{"n_layer": 11, "n_experts": 16, "d_expert": 400, "moe_layers": [0, 1, 2, 3, 4, 5, 6, 7, 8, 9, 10], "router_z_loss": 0.0001, "n_kv_head": 5, "vocab_size": 8192, "attn_scale": 0.177, "tie_embeddings": false, "warmup_steps": 200, "decay_fraction": 1.0, "final_lr_fraction": 0.05, "batch_tokens": 131072, "doc_mask": true}
Below are experts of layer 2 (counted from 0) of a mixture-of-experts language model. Rows are named router (the router's row for the expert), gate (a neuron's input weights, with its number), up (a neuron's input weights, with its number), down (a neuron's output weights, with its number) and show model dimensions 256-319. Each number is 128 + 24 x the weight over its row's rms, rounded and kept within 0 to 255. Numbers have three digits each.
Before each expert's rows: a language model's description of what the expert responds to. This comes from a sample of Wikipedia text that the model never trained on.

# expert 8
Description: Word-initial letters
router:120108114107150155162161102101159139157100152116129116115132101106103161147148095148115121103156119107141100111168099117153109104151152106149117139122118103097150153149164155157104147136076157
gate0:164090122124118107134142153126145107092154166126153139089109142115112138138172125119136171154128107128173140107119126107098109128133140142153173164182151143119102130162126096165145145134143118
up0:117121182102134147166149072143153068091154111126099110103122125120105132117151125120117148133131126109156159100099122097152091130102130141144118142134131120156130119145167109137152083097104161
down0:148109165113140133118118097133104114144123117141167149128157106113160115140126107114118129100167101111149174145105179095129088102124135122111121124107135158139158093146158171124115122102100153
gate1:101115076117111097114126104125118143100112122108129119107133099157141147086130125116101104128140167113116137138135149138164073124108081153140107137115122141115129160092106130132101115144097108
up1:089131143123170125155131122137170113128145105118177133143133108140104145159144150136132140127122131137116150114173141163160130137127161136133113139112134102146124077127145135109087126114087174
down1:162120129101154126153129100115083152129107154127107129138126120127159138141138081100134129125120112155131135106078095152119134122125164111116115095141105124128086087122114151108119117141122155
gate2:110108130146136139138112162121130131123099132135129078124141193109111105088108093095134111127094099162127118128165064143132152111101153100114119104145118125141093108128062142088113096111153202
up2:155105102135136181104186091153144149181149093187174122123102111124107144160119101073138183110122151085101150174088132096107106087140126110159154100122134137109131121145156160098140134164104127
down2:147098122124109133137146139166153142128125101123163120147087132070142132150106122135104118168115133141112141136119077121145138147083124102141140130142128136107131103144135129113140151127132119
gate3:153138158114103139145093119116150086116120102144128153123120124157151099143115089158140144144131083102106132139140119095098133134104107123150169119078123149135126110118156111067130093158144105
up3:178111134095077137120132155107121135113114091093122122095148133120134162141129110087081093115107162138138156094102159136129122110107119141145143140106111158106131119160121152156113166136146136
down3:153126120076188122158108089152134116143123103101113109130155139179142129120166155151163120137120112095115141149132166096126140118131143108138164142152152156129115119104124090126142156168162146
gate4:106166099130135109142098095133088120125095113106179133081165130140121128130147135106122090139145143108110133144104109105118116145174156157107108168173107144128115144124136113132131159142134141
up4:176165168119120142140100114120134107127122123115114099112121081122118121138136167130129137122074111157105129124098121145117111107089103158123101167155113128094051118125110165141130128092115111
down4:132121104088133157144147110145078149112111078102140125114133095153168126133148134136129120075131143113087164147136127128148144114142170125116107163092104148126133149059136091134145150128157130
gate5:118114127117192119135142163101123116136128109129125175145146090085112137145106137095097180169105148129180120143127139117111120121149109111128117135095130123169102135090111120107135101142164083
up5:089120159116154127124135108123089111139169121095136111156148128124149103127147106122162118142115145117166171115118152152095164139127144169117110107130167115162116156113140103103109154146154124
down5:136107121115105132106130127111107093133125124132132161178144088156146144196121086140157132081115118110143129141138143141110106115131147125147115085139105114135130139108107071091141156117185164
gate6:154165126164141161140158120109138182112138121133119118149108108158180157195128099133129148110094113133159128146140150099096119128109127133123138161135136145101132168169167107102141139147143155
up6:114146116100125129120127144155114099103113140145106125157110145145128164124114162131100142110116094065146081131120169113098126108145132159108084128117168135103148121110118137103133112102120173
down6:134108138130099149131170150130134097151125093152130176121116202157145130136165122108149131144118113139122154124134145155126159113121174113135125152087154085120132171148126099138103128137167143
gate7:129161092088091137107114157143155087159164096101131147150130174121159118146128073106116104123133134128129152117109110131130145128115100130111130102138142171116157097135102145097099154130104153
up7:112120144149128144083097116126170116157161110148157112139144134077140148119123127106120131111106145125156130081144115124134141118119127139094110113148153145119137113113072185147082063126160089
down7:151141157119122097129146142117094123132106116127098124138110156108084092154099152158169101152117092114036156135132118095147141108118153130136091103123115099149115153142139081131186160172082167

# expert 6
Description: Numbers in tables
router:121108116107145155163158102101161146155099152117135121113128101104102158148152095147110124103156118105141099110165098113160107105152146106142113138124117100095149151149169160155098146135080156
gate0:118140175130136115103066127127119126113127140155083172137166118132113148137140100166105112125134048117121192105097125161159152125118166129123108162122182108106169130167147115135111102149093114
up0:162129093099108144109122139112178086160090121107152179138094140125131147146098198121123146126149120120092139104086124157090131115137123124102110118172113150099105098118111107151086118079153136
down0:154121118144095150138096125157109092090118177135061161142126151179116165120072145150112111125139109051109149089089141111107136174114103159135071095134157131163133108189174114128091145118119152
gate1:093136106105147097156150122130085147122093152165125153135080121145142116102126141104088124165164122166161123082129118157082181151134128096096136166126155093116131101133085141141154143127145117
up1:149148137103149143139134077119133117103133108128172120131111157115136112140128132131121136145116119122130143155157128122104096132159113155088136140118083128153141167126123036179156101124152106
down1:123103149111173127110124072170153120192123116150196146155149133096085153111114154129123126128126171105105085109131146128113129123115123092159137145139145110054134120136100165135132105127161134
gate2:158134092134108093118137129107129150075102119104136148143141132139108111133132134108157087088131177104087133143156106124148151100127116152093148102114104112097126090157182139146131095090189120
up2:170146097115171164130136167086119096120138103143141155130120154149131150148115134102158120127113132105094103128145129091101120136085097153085128176156080130147146116143123156154162144117151134
down2:099101116081168109112152125116082125100170081146097143095143162130127127130113096117110110137090161114092115118171129107158129148124146127107120109124153140141145141115136114080116146111169123
gate3:163133127129135150098116158139122135142111156108072167093121172124106122129129164132094138137118100134144143115097124137125130143118173141155111112159101117144109125124090168121087127102103119
up3:118128132126152112120117138098163096107152085130137144142116070149139155099145139117164101154123155157135131104123146097191098118158165152097104136133115113167170145126134185133116113133159123
down3:135116153122145150182153133086118157162168126162163128115128146119125123086151119121153084139132134126141118154111100070146143143144121117113147103060143093131146132111129120125117125110112066
gate4:156100130140153095151109133130195118095089134130142095166139129144154111125142125098128104091135132129141132139116131112121158145110131106119121096117130131129131162104122135157070166147124102
up4:144126123141135139111169132134165154124160086125121119162122135127151134126158135093155107105111149134169103108124148122146175114120124122147118077147142111110104135128130160102096118115097148
down4:092094131157113122141140176131118140115154124146173095123174125113133135169171142127142155123158129130099162176151131096141096144187169144125143130130132114143167133140161135137128146141102190
gate5:111121167176132149074166130104149161104133119106129117118154121147128182113087135139120123129131153147128129095162123129096145139149123107128085135161141124130135125161116144112132145163113170
up5:190145131088092138100118148165124115134097117116151121160142087102128148120075126106152144123154133114066151119116129115145155077140138127159116099137140116115118113134118139110116121128176110
down5:082070147103147171169132139154161160114118128120154097148178099141125138118123142130106098116115144107136105134150110117136132091112068135144134115127098150138119108142114168142113150143122118
gate6:119129122151126139113084138167115152138163130144143129158161148108139150160139101072083139124090188115101147120147071144142137137098126135126106115131157116100141147088158175173107126149166125
up6:108134150159106129148165133128107105136130126170126132136127139194094119058152116123115161089144140108136120106123142094131109084115107138120090084111132112125104137137113113144118155082122135
down6:121141131094144113151157108125131153102121148107122144126167126135100160130086121124095091163127141077085146140164149084133145144151107149089104172132120179106179122108093121126140170118127143
gate7:154131128128119126147120174130147139143146146096061132115167074125120169127132123144112143137106145139138114126116103167149111130146135151129150136124115063137151126159142129132150132101104144
up7:151161123114162103104086081079136139129135168120147104115122153126158171148139133088149175146134098142094153121150134144122139151133126143116089112103131141171135120123159117095106143120101140
down7:164155104154154151137151131116101140116076091166138170101159120135151121136097155134158142150108117124154139104105097094127128136114159100095113149119082139094150071171111149141121140145121130

# expert 12
Description: Mixed fragments, places
router:123107116106146155159160104102160146157100153118131121115132100102102157147153094149111124103156119105143102111164094113161107105157148109147118140123116100096148153148165159156100147137079155
gate0:136135155125126105166173135116157112094096141136129180112140132151144182133125147186124102143166147093156102152147122144092115171175127132127094123131105167121112132150109150113140152106126124
up0:148135142140089163138109140107153153178166146119122109109132159133107129117135111079146109112105126069143146127175123145122109154147128120138159147140154115130139131120108110133136166121139138
down0:150134102129145133135139162154109147099143131125151068151155100128130131103159116151146128131101111103124104121153131117127095123108098105102070123133141096123131094093134144156135165105117158
gate1:144144126067103099170081153104111160096109186106114105122144133137171122150103133168122168129102144132126121161125130143141130130110142099135090104151103172100077097136126101138128135123115111
up1:126124102067098076129093138137149073134116132141128161136120122143129143197119142141148150073140144151138084102146108127131142122099099101128125130123137140125115098143127125155118147116101103
down1:108139122121135150155110094117147111096154098128155178127144172130118151161108128175146131153116124147135094044148120117184127105126127155128180102130143136158155135109151101144150107134133171
gate2:145130122085050165109124134108156141157146135136152128082151094125131115133126140142146100152155131124127126110122118143112093120148145131117123177138146132158134113146122136143144113111095140
up2:113116142131125095146126144135083155103150121106119144093104089123135053098135117146140144111153130162136102145127126159081155134115126143135114118129135099122094130139111122104120077137143118
down2:121130115134083131132060127105127146103114146094163144065095130129171125109148191141168137117133150145150125121123115123092090179132137113126127099074154120124102119149167146112103087119110156
gate3:067112151162144097153167118114141125132157104107134124108079107155111147156135140195121168123150120100136100085126122150128118137114115140095149100113065094160172124120114145127191128122132136
up3:130113075158100124153122068072172125123150128095172170089089191133112120133137128168132161098162121108135141116149148125148164156139140109115128105151094141157128073107141114119172114096161159
down3:149134128137112097137101150138141118109113128171095098128063135085132144119106145099086162109117146100125128125119129134102122137148106185118118127118106117156165130138126096159109198133105118
gate4:159096099159117101153154106194161130145102140160106111108106148132122123143157091178124144129118098109083118151131112135165132102142079137137150160126070118114161135121111091134126099156104143
up4:101138118106154156093151106110148110126116119136199119133100143114099146158125116129105125111141114116114102155142174128088136144124152152171140129099127146113101154114125150080143160109147106
down4:137083094085143111096084120151116117070123138188133100167115125117109124139096109117176118078116067153093122123142158150147089103078126149105138149117082110113133179091158139108118127137103142
gate5:135112141121170102129154056104135133113083138162108116127159097137120144126129149134127137111107141149156121181117136084143129110100139071132117084126124076098141109209144142124178109137139117
up5:158136093129133110124122160130105117151096137121079141129095118158093122100110145126123154084120151139125142111122115119117125159142111160102083114083152158151123122139140138124099169147136157
down5:130131159117109122101130115126136119127117116171129129114126145152080132127154119123132143109134147110132123098128122150143132127127170113093129149112092157157101132131111154158130187140160172
gate6:142123116082093134197124109103117121158148142146110137110116115136105133142154137103124131120076107131138128109110137137111096170145153098148139123120134153148140146078094121145065087136143083
up6:166145156121150093146109090133184115120091186137093156150126131118158140104104137140099157161115063113111143138166140125089112146142098129134145099083110136137125130144131110153127109161121103
down6:170080139150145125106149140144101107111180098133099139140120179135128121130111140059119133139157077153109159152126106178108133114110087125152129114116151102070143150107128101150167119129122165
gate7:122128144151119142130102120088120100143104147107126144151169127136131116114099138154083144130124077119108126101113135148169160138087113117146112161119142102123134120126184102110134158085155136
up7:135137177170132147109061124134126092133124119082133143124132126121114145130084101135152145117138118128095133109114130150160165109094123156103100138114119118141094126124181130079127168101117153
down7:143145123105149139104102124130144110135127163127144112138142119133184131135150087100128105180107138124095118173172157151174135112157178120117165135155103149095073121122076139165140139172081112

# expert 3
Description: General prose tokens
router:122106117106145155158159100100158142155098152117134123114128102104101156148151094148111125104157118107140103111165097111158106105158147105145116140124116100095149153149165163154100146136079155
gate0:080093163119147099128132149156140145145149146154138096164146083158102089105151139124133092108195135142139129107155112140127151112126163098142075127064109133141135126133170167147182137077122137
up0:127171136132107136121157143066074129116139144116132108147156126117136107095126157141139114122138136167150117126132153132130129103113162094149117086170123106123084111127111125114111120098147161
down0:188154163143135132150156140144175112135108118163123106109122143147104108127133127127164138123155136117133144138175113145157095125125116152070118074136133111085104150131122108115165094076149101
gate1:140143151111116096142145111113082154177100120129085167128103104122165130172114124117110099091144160141118174092088129149147149154127150131140133168101099144130155152132148141110098150120147088
up1:102163103153153169148144142149071122125109101124118137137122074131169138138155110131155126124130106134142127092114150129115154136151118151146107085150106130160119123133108142141092150137071112
down1:119165136093101107117092149157134121057121150116111107138130081148158165121135120137092107139113141098155103132165162146110121096138148128123101161139139116142144137102133175127143126138123104
gate2:124106106160113095114119126137134145118116109141138151107124153115160125156137123128155126156171098134143153195177108152129165104147136163129102151134112158151107133113113145132102153137113151
up2:115124134135158159177172137139126135155192098119099135092120120118156142148143127115092134150111133137124089097148125102139126123104118102172109126157102156119147085116136151138166162117123081
down2:155114160113116146148121128107085125143139097080148096166157141143144128142199139120127131122109126131084079119125123112117084156161115116147114147120135095100105112096125127145084133117154159
gate3:125206126110170147112153124131116122102107094138081140146116122155119123099107112145133149171135096122154089115134140131127152098145119066078111099137157129103123103134181090154066120120144120
up3:146100142115154151173128111110105182159106119158154163139148147127101187127136146091120084123151132145121177107108117134167117144129134127132134132140113114161147160104124161148150132087108109
down3:077149138123111152149114111172095088083122090130099126113119080161143120090157180149138097107089153143126158118113106108146112114174141149095133134130164127098117189131125091129137099166094139
gate4:150140109131172113090124143112145123111144145106149093132150118142080161092103126128116122158155111124116127131096136096142143097107131104139159092140150123149110094156114147116111118133129087
up4:101119143123157165145173073126147118128154107147077126097139111123109130137155160118182120151173142124081102167103101138125110154127131120096096127148139111126116172175096101104124108123144107
down4:170105073117104146129122124119116132140157123100135123141152101131129107130117116135104095169173112098140126149117143116151119122114117150123192179117138121150130104122103147121077125142116108
gate5:133129096145093125135152086134125129169104138147135119111102137165143103117124131143087145086131138119163142131122140133135129098138136136121097138125140117114183133156168155107102124111116131
up5:109141125152141110139127118147146187156099140089144082138096150105105152145122119144148143121099144129120152141118101158143163141158145169103111142121113107124105107111137104085137153161113138
down5:088128148106154141181152131131124132155124137122126143096182114092114140116111142109123108128134117116065131119141153114176100186116122100090106116131113171112098157108122071128152144128134151
gate6:092161133136154187115101082154153114104134139132103135156124112182158126091132135121097132093107076110142156151095133072106087143130123097136136149108125135127128159094129108099111116157095126
up6:124085125095155091099121094104143123117129146143121112122095150124101136120127165123148140134135133136106150094098176163129150165126200139114089141145077138151110116116156145116104140136089126
down6:120149130145144131087108152122125132135115114100092124116100088120193117101129153142141092150140119119129134109173146112117115132098192126142127097109130136136157134131095156108091117132134181
gate7:163164086094113113123078139110122141125111106107185117116138155123129131121096084172120123150114094137169130099109128111127103089174072134112158163113186108152118112117131143128111150108093135
up7:118111178164089139147134070111163109155151144155108137123136151104164145137119136163106126138108135125141145134108140109127125172128152150089145101145135161145143103181099126121121134174156181
down7:126085115171128128095089101154160123144151107127137163124123111113155142143131133086133151098115121119151104093162088142127105119111154128108100127136110141143074130124118154109176161116103090

# expert 1
Description: Infobox fragments, proper nouns
router:123108116105148154162159105101160145156097155117135119112131103102100155148155095150110122105157120112139099110164095113157108103155146109145116140128116100097148151150166161155102148137079156
gate0:082133155141165123119109152148116151146127143133124124122109127159118148131147149137170122103178122131115115139105115110160147164126101126128129079127121147089103129156146139116112154134130084
up0:126094089115116121086096133151122114107134140129140159149161099106151132119125161157117136104109114118112099078117152142135138113106100143156129120132139119102128065139150123123120169121157163
down0:124112174103188157168138147102135096137145161121148150166152110136129077127105092106094153116149154144106118118099093127067134120160131127122144092110135090121130104143150093123132130113164127
gate1:118162130129114152119127147081134115110104148130128155151125112128208112196103141141171112130106166116075133132195145179147126097108128119124129154136125152152119134143151108122178151106101135
up1:130132159137103164089153134111067112139126122128160127152130125107137145175124115135133112066110193146094118124117126164156093084134112128158111056115115126127134133141158167152124119113152134
down1:094146108115116164155177171167123142139129137134122141136148068123139119124078128092106063116088176109095130109122115109136093110094128109127109119137108112113126130091190138132096115113142118
gate2:124149118126096161100148108136115119142142143130117133128125103133117130141143100072137115105138091103129160088121114142106120169182132153103107109149154145110137191134116129125112083144129120
up2:082137110099101144146202124133153139159124131126131122115119127120143078122171115145159123103091106158148105158116080106138125159101092137106166141148155122154082084123116134208115144118142143
down2:153157130127133121092132136116154149130128142152150131143121101145101143127122061160136107130142143114126166079134149123127153100139131091135141172159139092135123075172094134097147143083120195
gate3:129113133092140137082120060137084156115135080129173147141093167141104090145110102110127150116109154170150111112142116118115081131090158114132148171166120126155094170139141157099087160114137155
up3:129148121106114112143145108097114118133132102121101124146121124121097143128178132079151138192144129101085102128109127103161113110086127178113109123126136134096109141165127129152154128082111135
down3:123101109123158145093135122137168116106167095116105115108128128157163126137178101085078169096196089111169156142134099128150101118088126119143149131128122081127111102108131162143097095114116139
gate4:093116121133114137160172155103124091082117097114102147155114104132104096135125102089116127088150080108159104101105118120090146118097159116115114105163161121148176122144170150137088136141130141
up4:120151111165133069095144130142118126105106145152128132162131142100131141132155142063111112122122139103145146095103123146113189135130106160121134151107118132122063161133127098127105138171101145
down4:141108107166186141083146119124128138128124141133124112129134114097104156075114141157122105118182157104138157178142160151151127097126159132141129075127128168137168124169137165131126076112127150
gate5:132150140136115139155139084129136167105107159152142115165112097086072144132142107144106120109123126173149104112141159157122107160120100101108090146121129111112116163114149087113138078116127149
up5:110156105124124164157038114169141116101123101134085124126142145099138124142113123084101061133168147123144094102087085101196110166109150084149170136140110103170148153136105089120122104167104125
down5:129192083062109116110114133109157140123110151105109106100168075129117161094110104084128107129110137129113139147106103137135117163138158127108122084113110135160135123145142113131170103089129153
gate6:150126139128110131161106099125128162106112104153115108168141099150132108137102128156143111102147127088086148104156101095104138126101142120131121086124112124134122119134095094131125150103153147
up6:147118127122079113147104141104145140156106113134105143124124150083153136186131119140136130106140143106137136146091128147152145103140103108121125180139141154067133115101134104150131120117150148
down6:121123143136164140140156115130155132132135142090098180140150172099152119163164116161104138179121141119068120074093126131118096116145141085068133083107112084112178096161134132111120113131152135
gate7:122142138094137142137085077159140093164166108083102100143145127110135143097104118108155122137156129128126153105145133136153113147104076146121132141130166081108136134128128090105098137143146143
up7:130117112140109216103143153087112110130134148132138112094143129118137137120147109142129179122155147103111119131130135122126123120154106064143131174121133150154131124172107136134106145101132121
down7:116097145139117142135174105141133092143090129112094112069149104128086123146138106170146148169134168140130100153142112112142126130148115094143161173127086141095156151131092166155134091114162148

# expert 9
Description: Digits in numbers
router:135115144119161163121151135134168117140071107137182108130124104117127130190158112180124160117145102085143116125109092159166134089156120098125114132159126122118135128135169135166107138149092185
gate0:105117147116098079126112123112136120099137164134138117194103144120085122111099098124139144109107134117142133119120149079102145126099147124148111084127162133113126117131119158178116106201151156
up0:130136097102146139141147120148158124144174110090132145126116142168139124126111157142142133116103136137116118155135098132118113138180138120124117179101110135134133155111121121141097127097109113
down0:170157113145140105122102163137174119082111123108088142167132105151122097119169156129160117112114127082152117135120157145139124145127153101136094133104104151129127111132141152132153165099136108
gate1:108173131145111151158112109129117152133115123125126132100159125093111137154164129149150167119117101112127147148084131103151118164105100142146115092105137176113133094125131159147136125122135164
up1:117125115123131136127173157132128146109131151115157143161134116103115110113110103085155105179126163155098109127125144164103133105155142115085190137105113069172117122159163100082116147127125095
down1:148115096170163154116135135107098117036115176107142157067077118081129126113122134144127127113149131122086130181114169128113165102144133143133151134152189150134101132124120137113138114123119114
gate2:104164099116124100161097146170136154137128132095098134126129131102182143117142079107171113109131130127101145138099080122135126130137116097119147138134140087114145136129136145142120112133114141
up2:147146108137120148163125108106129156173115113101108100099098116124123120146184155122089143126189135132144121128157132135123116142102153142136129150163148145176096108109114125097112109121128142
down2:090143128143131164138135100162145140121145151155146108123145143176187124132144193131076136131141150116159119174121096130131112121131131131127131148122131118123112082148115118119139152171154096
gate3:140116088112144120121096099114169148168134115087172167092098112134079149085162090155156168129128159123089130128123151123148143141130126161149152145117150129152075138128111133125116140161139119
up3:058132132098138170125105147165121125127139174131158104125123146142105148160116116134143084119150138132141120111136187131158093167177065125131137142108149112108104122082130116092112156115102115
down3:129137155137157143119128131152144133180144132159130118129106123153108116126134085077099149107152167147125151124177192122121159147144110145103103100094107113085134131148120103118139110133135093
gate4:135140083149136126177119160133158111110177086128150139126120109142105100203171123168142123141143103086146134104186146130116162141106152131102073145181144137137126176109114137161122125123126116
up4:140117151118118149102154145118136133129097125112162127159130153138135122069096155104105114125126125153128081127097124126145102116113128153165129085116125119129159077118129139158082131125105111
down4:102144132114117157107100148133148127141142136089088116146150159155125092130115097138120122129119118124157133149123113151097093120089165152082096173089152097149093164147078144104149116102119139
gate5:143123126148113148090121123150124119111085172133073110160111123137075134142103128133112112118096103131142142163140151153101108099112092090132099085128097143122092081132185138154132104114119127
up5:111123132138119137099152132122145152137130151085133102128118120154112148147098119133123141137163167190094148142096134153144125100103149122127093099097162144114110115181189121146141107122127169
down5:115134081114139123113132154069153099139177137117174119094125151146167129103123169161161174144148127152138150113117144104085103134126143096130104131148139139150139088116124163124097134126103139
gate6:148093125138111129084129109143097125122138152115107155118180130124179096122143132114134094139171111087143130114144111113127137106134084088160092133127123143134153128158090196100124112160133155
up6:140109135126136107115095150131139120122125125171180133170151109141116152134130110140131145091144148158133106109068152090104136143136125156133151112146156121180126119098138080132122133096104132
down6:125104106136175139169128146112136103143142158126088121134055116144090123125187140115141128149140178117152145092105100133108127166132108109071123074111123139110123154168142127150138121071162153
gate7:141109116129132091161125167139150100129134130143112178141128144163129128111155089122107111101113143121148164145133154132143115115132122105104075160085094139071103159150121114078091130110124132
up7:094138138135109165121122116100145119101121095163163122131123142130079114135114145145089111128107161085143114118132135095116134128103125127079175148125166107126103177123153141135111151113159092
down7:104148106130145102116128074135142148070135138109154107106145124112103121146069143087099159123088186167144110129149155143132138144127121142151148144181136145093153119125176111129102130121080133

# expert 5
Description: Table cells, quantifiers
router:123106116108148155163161104101161142156097153116134121114130101104103154149152092147109125104155121109140101112164096115162108107155146109143115141127117099095148155148166158157103145136078155
gate0:139134168113157128094159105115095076141141105137114122141128144152102144131174150089106136152116116115092133110147077108142122133161088164148126123083161136160167159121165123126113137107122116
up0:153147100102142157140141087163143122086076184101136162129126159139114138108121128119138132134160101119132105124095137128118125178115176086134117143142113113152114091154165171083122099134127147
down0:102153103095132120159136133110146114164128128120165153137167113112120123161149166071132144155101131123097138103147131147109125152127102160148160083106108149115187133120146091118103097121134094
gate1:157126112132126142171111152130118135094153152139120139095152150135136102146118091171141123128109160142104105171136134159166095090134113153101133193090147123137169102135117122144138138156132108
up1:133127133153119129127126122122119142137160117154165123114129134097111130120133102131124145124127145149120146132128110136135125102133124113170139118105163169108140136101149133099144150151114159
down1:127127114127129110109110099150126106144162147118120091148141119113125103170148105112168102103141156081151119153137130110153109125161171130108155160139148113112171115121143152135156097125119110
gate2:066113150153149141160109103101163153151111138121108081119126177116112128139101155122131091163123093119122132130114187122131152165120100160115083129141075112098065150119151177166109135098107125
up2:145168114101136154107147106135130114157143137149073114079106143149133121152119106123144085115113147145095169116147125192139070118135128130117084116083092148145158103164160123105112138133126131
down2:145142128137139187146134114086108126136121146137139107119082105170109145127169111133126100147109181135109104140126131152144134143148105186148144114128078113103107160137133136088107111111108142
gate3:115108138134075150123107138127157105112108137108117133063141135117097093116163189128142148143096119156158171108138106097122125156127152102125133111145130141083080122160157173155114147117083133
up3:123139084129095128080094115132141140094161110114137136102118113108154133139113183124164124114125100096140129160138132122157175197140152077087121121140115131149102131117166147158095106140125099
down3:120106108147149182135108151150114164131127146113160080127167145142131093093143138148126155108121123103109115100069165131166122144171132131089118110126140122132131107150124087119124124157131145
gate4:121115123145068120130140161100158135135121151084091147148135104094103104105079126136146119121116149145131158097130110120139122139100091114123099128126141092095118152111094168134125140167123149
up4:115131148115108124116087135131116102136156137137110163114098127086188161115164137098153139118136126163134121143116137139175122094114168142109160115117144144159132117131150119128083123121128196
down4:107166153117145101129133105115128135127055161109168133140101109127094105162129144118095140111113113117131113120131091107105138155137141126132123140089085124154139115129178130119108151156152120
gate5:161095141118112144145154118165117166108141180152097136088085125148090124136121102101093137087134108170108092109146077094118115095129122131117118127135092113132136103134148108135114154130136109
up5:165142132135113115117111125105113115114123129149138105158176157142106132124113167129091161116119084129129121143136161117077159174108134133130145129146136136129125147083128124108108108146117169
down5:133078118145148119129134140162122167126146107073105124137157114140125122124093139156157090076120125116102124064144126125154117130156141121103095123126116099155116150120108132119139145072110106
gate6:128120147128134155167156162088137078127111136136143109161110181139094175086122084099083131149154143131160102111173105143122127140128138117081088147063118170135101147120128117127150116116095133
up6:135126119144146093155129113095126116116096164140155135157116171119122105138149145137110119117098159128114138109137150084120161149096142168124137139134159104178162135133109101118106089119140081
down6:160190147122142134114168139145087127095114177144113126134110168102141128109111151130124124146163121158145140120140146098100132090100132144068122103154141119172097118102137136120169160112143153
gate7:101113169070148114131124118099107147108113119136085141129153101127171142116114148159104135148141146070141165134101126120151101113105127145119136170140155093123139125113111136145134140157120160
up7:149131113161131142146112163114110074137123131096144118154144076113103141118165103073143127138104112153128120115170137155150115166143168137155120140109110125135122135139150126116123125122164131
down7:143121121123157099176097178128162155103149129109127120077086159118188137101121170121156125133142146133129161132118139128150133136123101124153183096131137134169101092114141139177123135140154148

# expert 2
Description: Years and media nouns
router:160116128103135159171182108116181153169100085175155167133111100112103170127142099138127160112169090147137118125132120102155140111141117116131113129133114155106109166157148135166094137117119144
gate0:160074113122136181154153115194114162114109141133151136113151142144088126129073115125110081075101156138129098111145177171153152163131110135087106104103151159143112149156138149104114140109104100
up0:093124103130129142127115144147120129126116132157110113169136108139123149134095132147102168065122126109117122137116170107148122150095132123151136101086142105124131093139150141096141126098102134
down0:080136119172142107133152119051113153162133136124143137067126133078126160085138102127130111152178152127116109120108092133116127138106118110144120121160156137147077128148114141164112122115160105
gate1:105120114100102101112116158099121122120140176129131128120085105118148143108110128093101127111143145146121125075154086132108152124082115158160097123186144113149132187164122146143162094149120129
up1:099150157139137090137112110142123100134159095129087131118106085142125119151140085151167167135141129133140125136139164186143158106128057124164117108109138161162126124082167133119102153148121167
down1:139139135158105158132129145167111139139176173160117135105168144130146109104131121094116109151107124106086138153162126101132128128105129138120129156145145154089174100141118160131059136150150145
gate2:147154138128139108159127100165155133082182134137122132142099114115118141174114130151100098100114152124119145121142122121097116077138068149154117096147123121104125134155132127123137123117140145
up2:109118156154128160108139161085085144175086122134143117118146083126099096112128136109160146162145131100122089136128094131095170139129130107102147174092139147133133148077124134105147142128133111
down2:132138123097109140097155126098137141152138129140168188116148067104123114151084167137119172116103100132083130067115112132110151171143093100166122140190109130130156109104114111134116136134134092
gate3:137081096145140175138140138118158105130181130083121127116131126130117125129094126114118149090135145120124091125125133103139117177107149102128140119172099140142181147127133138149095136119095146
up3:130109106151077132116139143091115096132112145147132137158125152152111110134154097103121148124154108100105134155129156133088120114136112115094146123134162100116127164153097099141070137114112120
down3:168127130104161142138117130123124121129106164112130103126133144107121122123138096146093130122103149102128128136115164164102116085180131109120066133134124137098139118107123114138138086088131136
gate4:146109188141114162144133111114102123113139112117168152141085125144138104119160155111162177132138108138100120124161095110165123129139110102128066200130147164071133141129160163206101133142144120
up4:120089195122112149129146104115112154147121087099157096128114065141124107123123127107105141138103127098127103112143101114151125112095106125094101146138113143098094135157121115138151122132098121
down4:126173141137135129142133119120148139156109154145114146114130111110110140107144122166134069160090120162124104111137142136119129109124141222046143158124142108134090117125126139131150147135116099
gate5:093156173140093117135168113071146172145126147139139117114139197133114108117175131107099107148162125116147145142148131140151158162128113171164124116119108112128169172129060124098109096121100104
up5:132146127149112144137117119121134178157099113118130110115105170126149135094164101111142142108077135143133103135150154135131113156154115188177112152112134099134184186141067151125085136139112109
down5:133093113130147168109147091106140108139138119110156128156125156122155082150124118138174093079135140135077124185158096144169071098127121127096117095123115115155148135151150133125192161170118097
gate6:162098131092127140128112174116139129129123157139171101127103119105110157125154165112145133127097118112129129162104114148157125130114140141135153091092119095140148111162109146153149132110117128
up6:112107131125113106132168098130154137132162141144094121097129116113114118155114133146119119151099115169139115119157095131147093129098064094091128105108136154183075146135152138178108083153140140
down6:189112142135133092116144094128165132139113168127132133107123122118187116131120108092089147092104136086121129124160150085104147188091180102113130147172123117117111122141180141127107142114146138
gate7:114099141130081106109143128090115158130101099112118166163111118110129116128145164129106162149092161104124165116098118154102150129117084166112096138114123138158115116117177113153140072098134110
up7:064110128123124120108118136101129143113145090095093095154113133106176153141150143139139132110142120120130126106117084166182128118113095123113129158101157164101153111163146115126107099114109130
down7:150116115149116146123122142106145130128157104130152162160132145115113124128124102098106163147139105089130191115157143133163147117081102141109140117147147147091108099108112077161105181163126121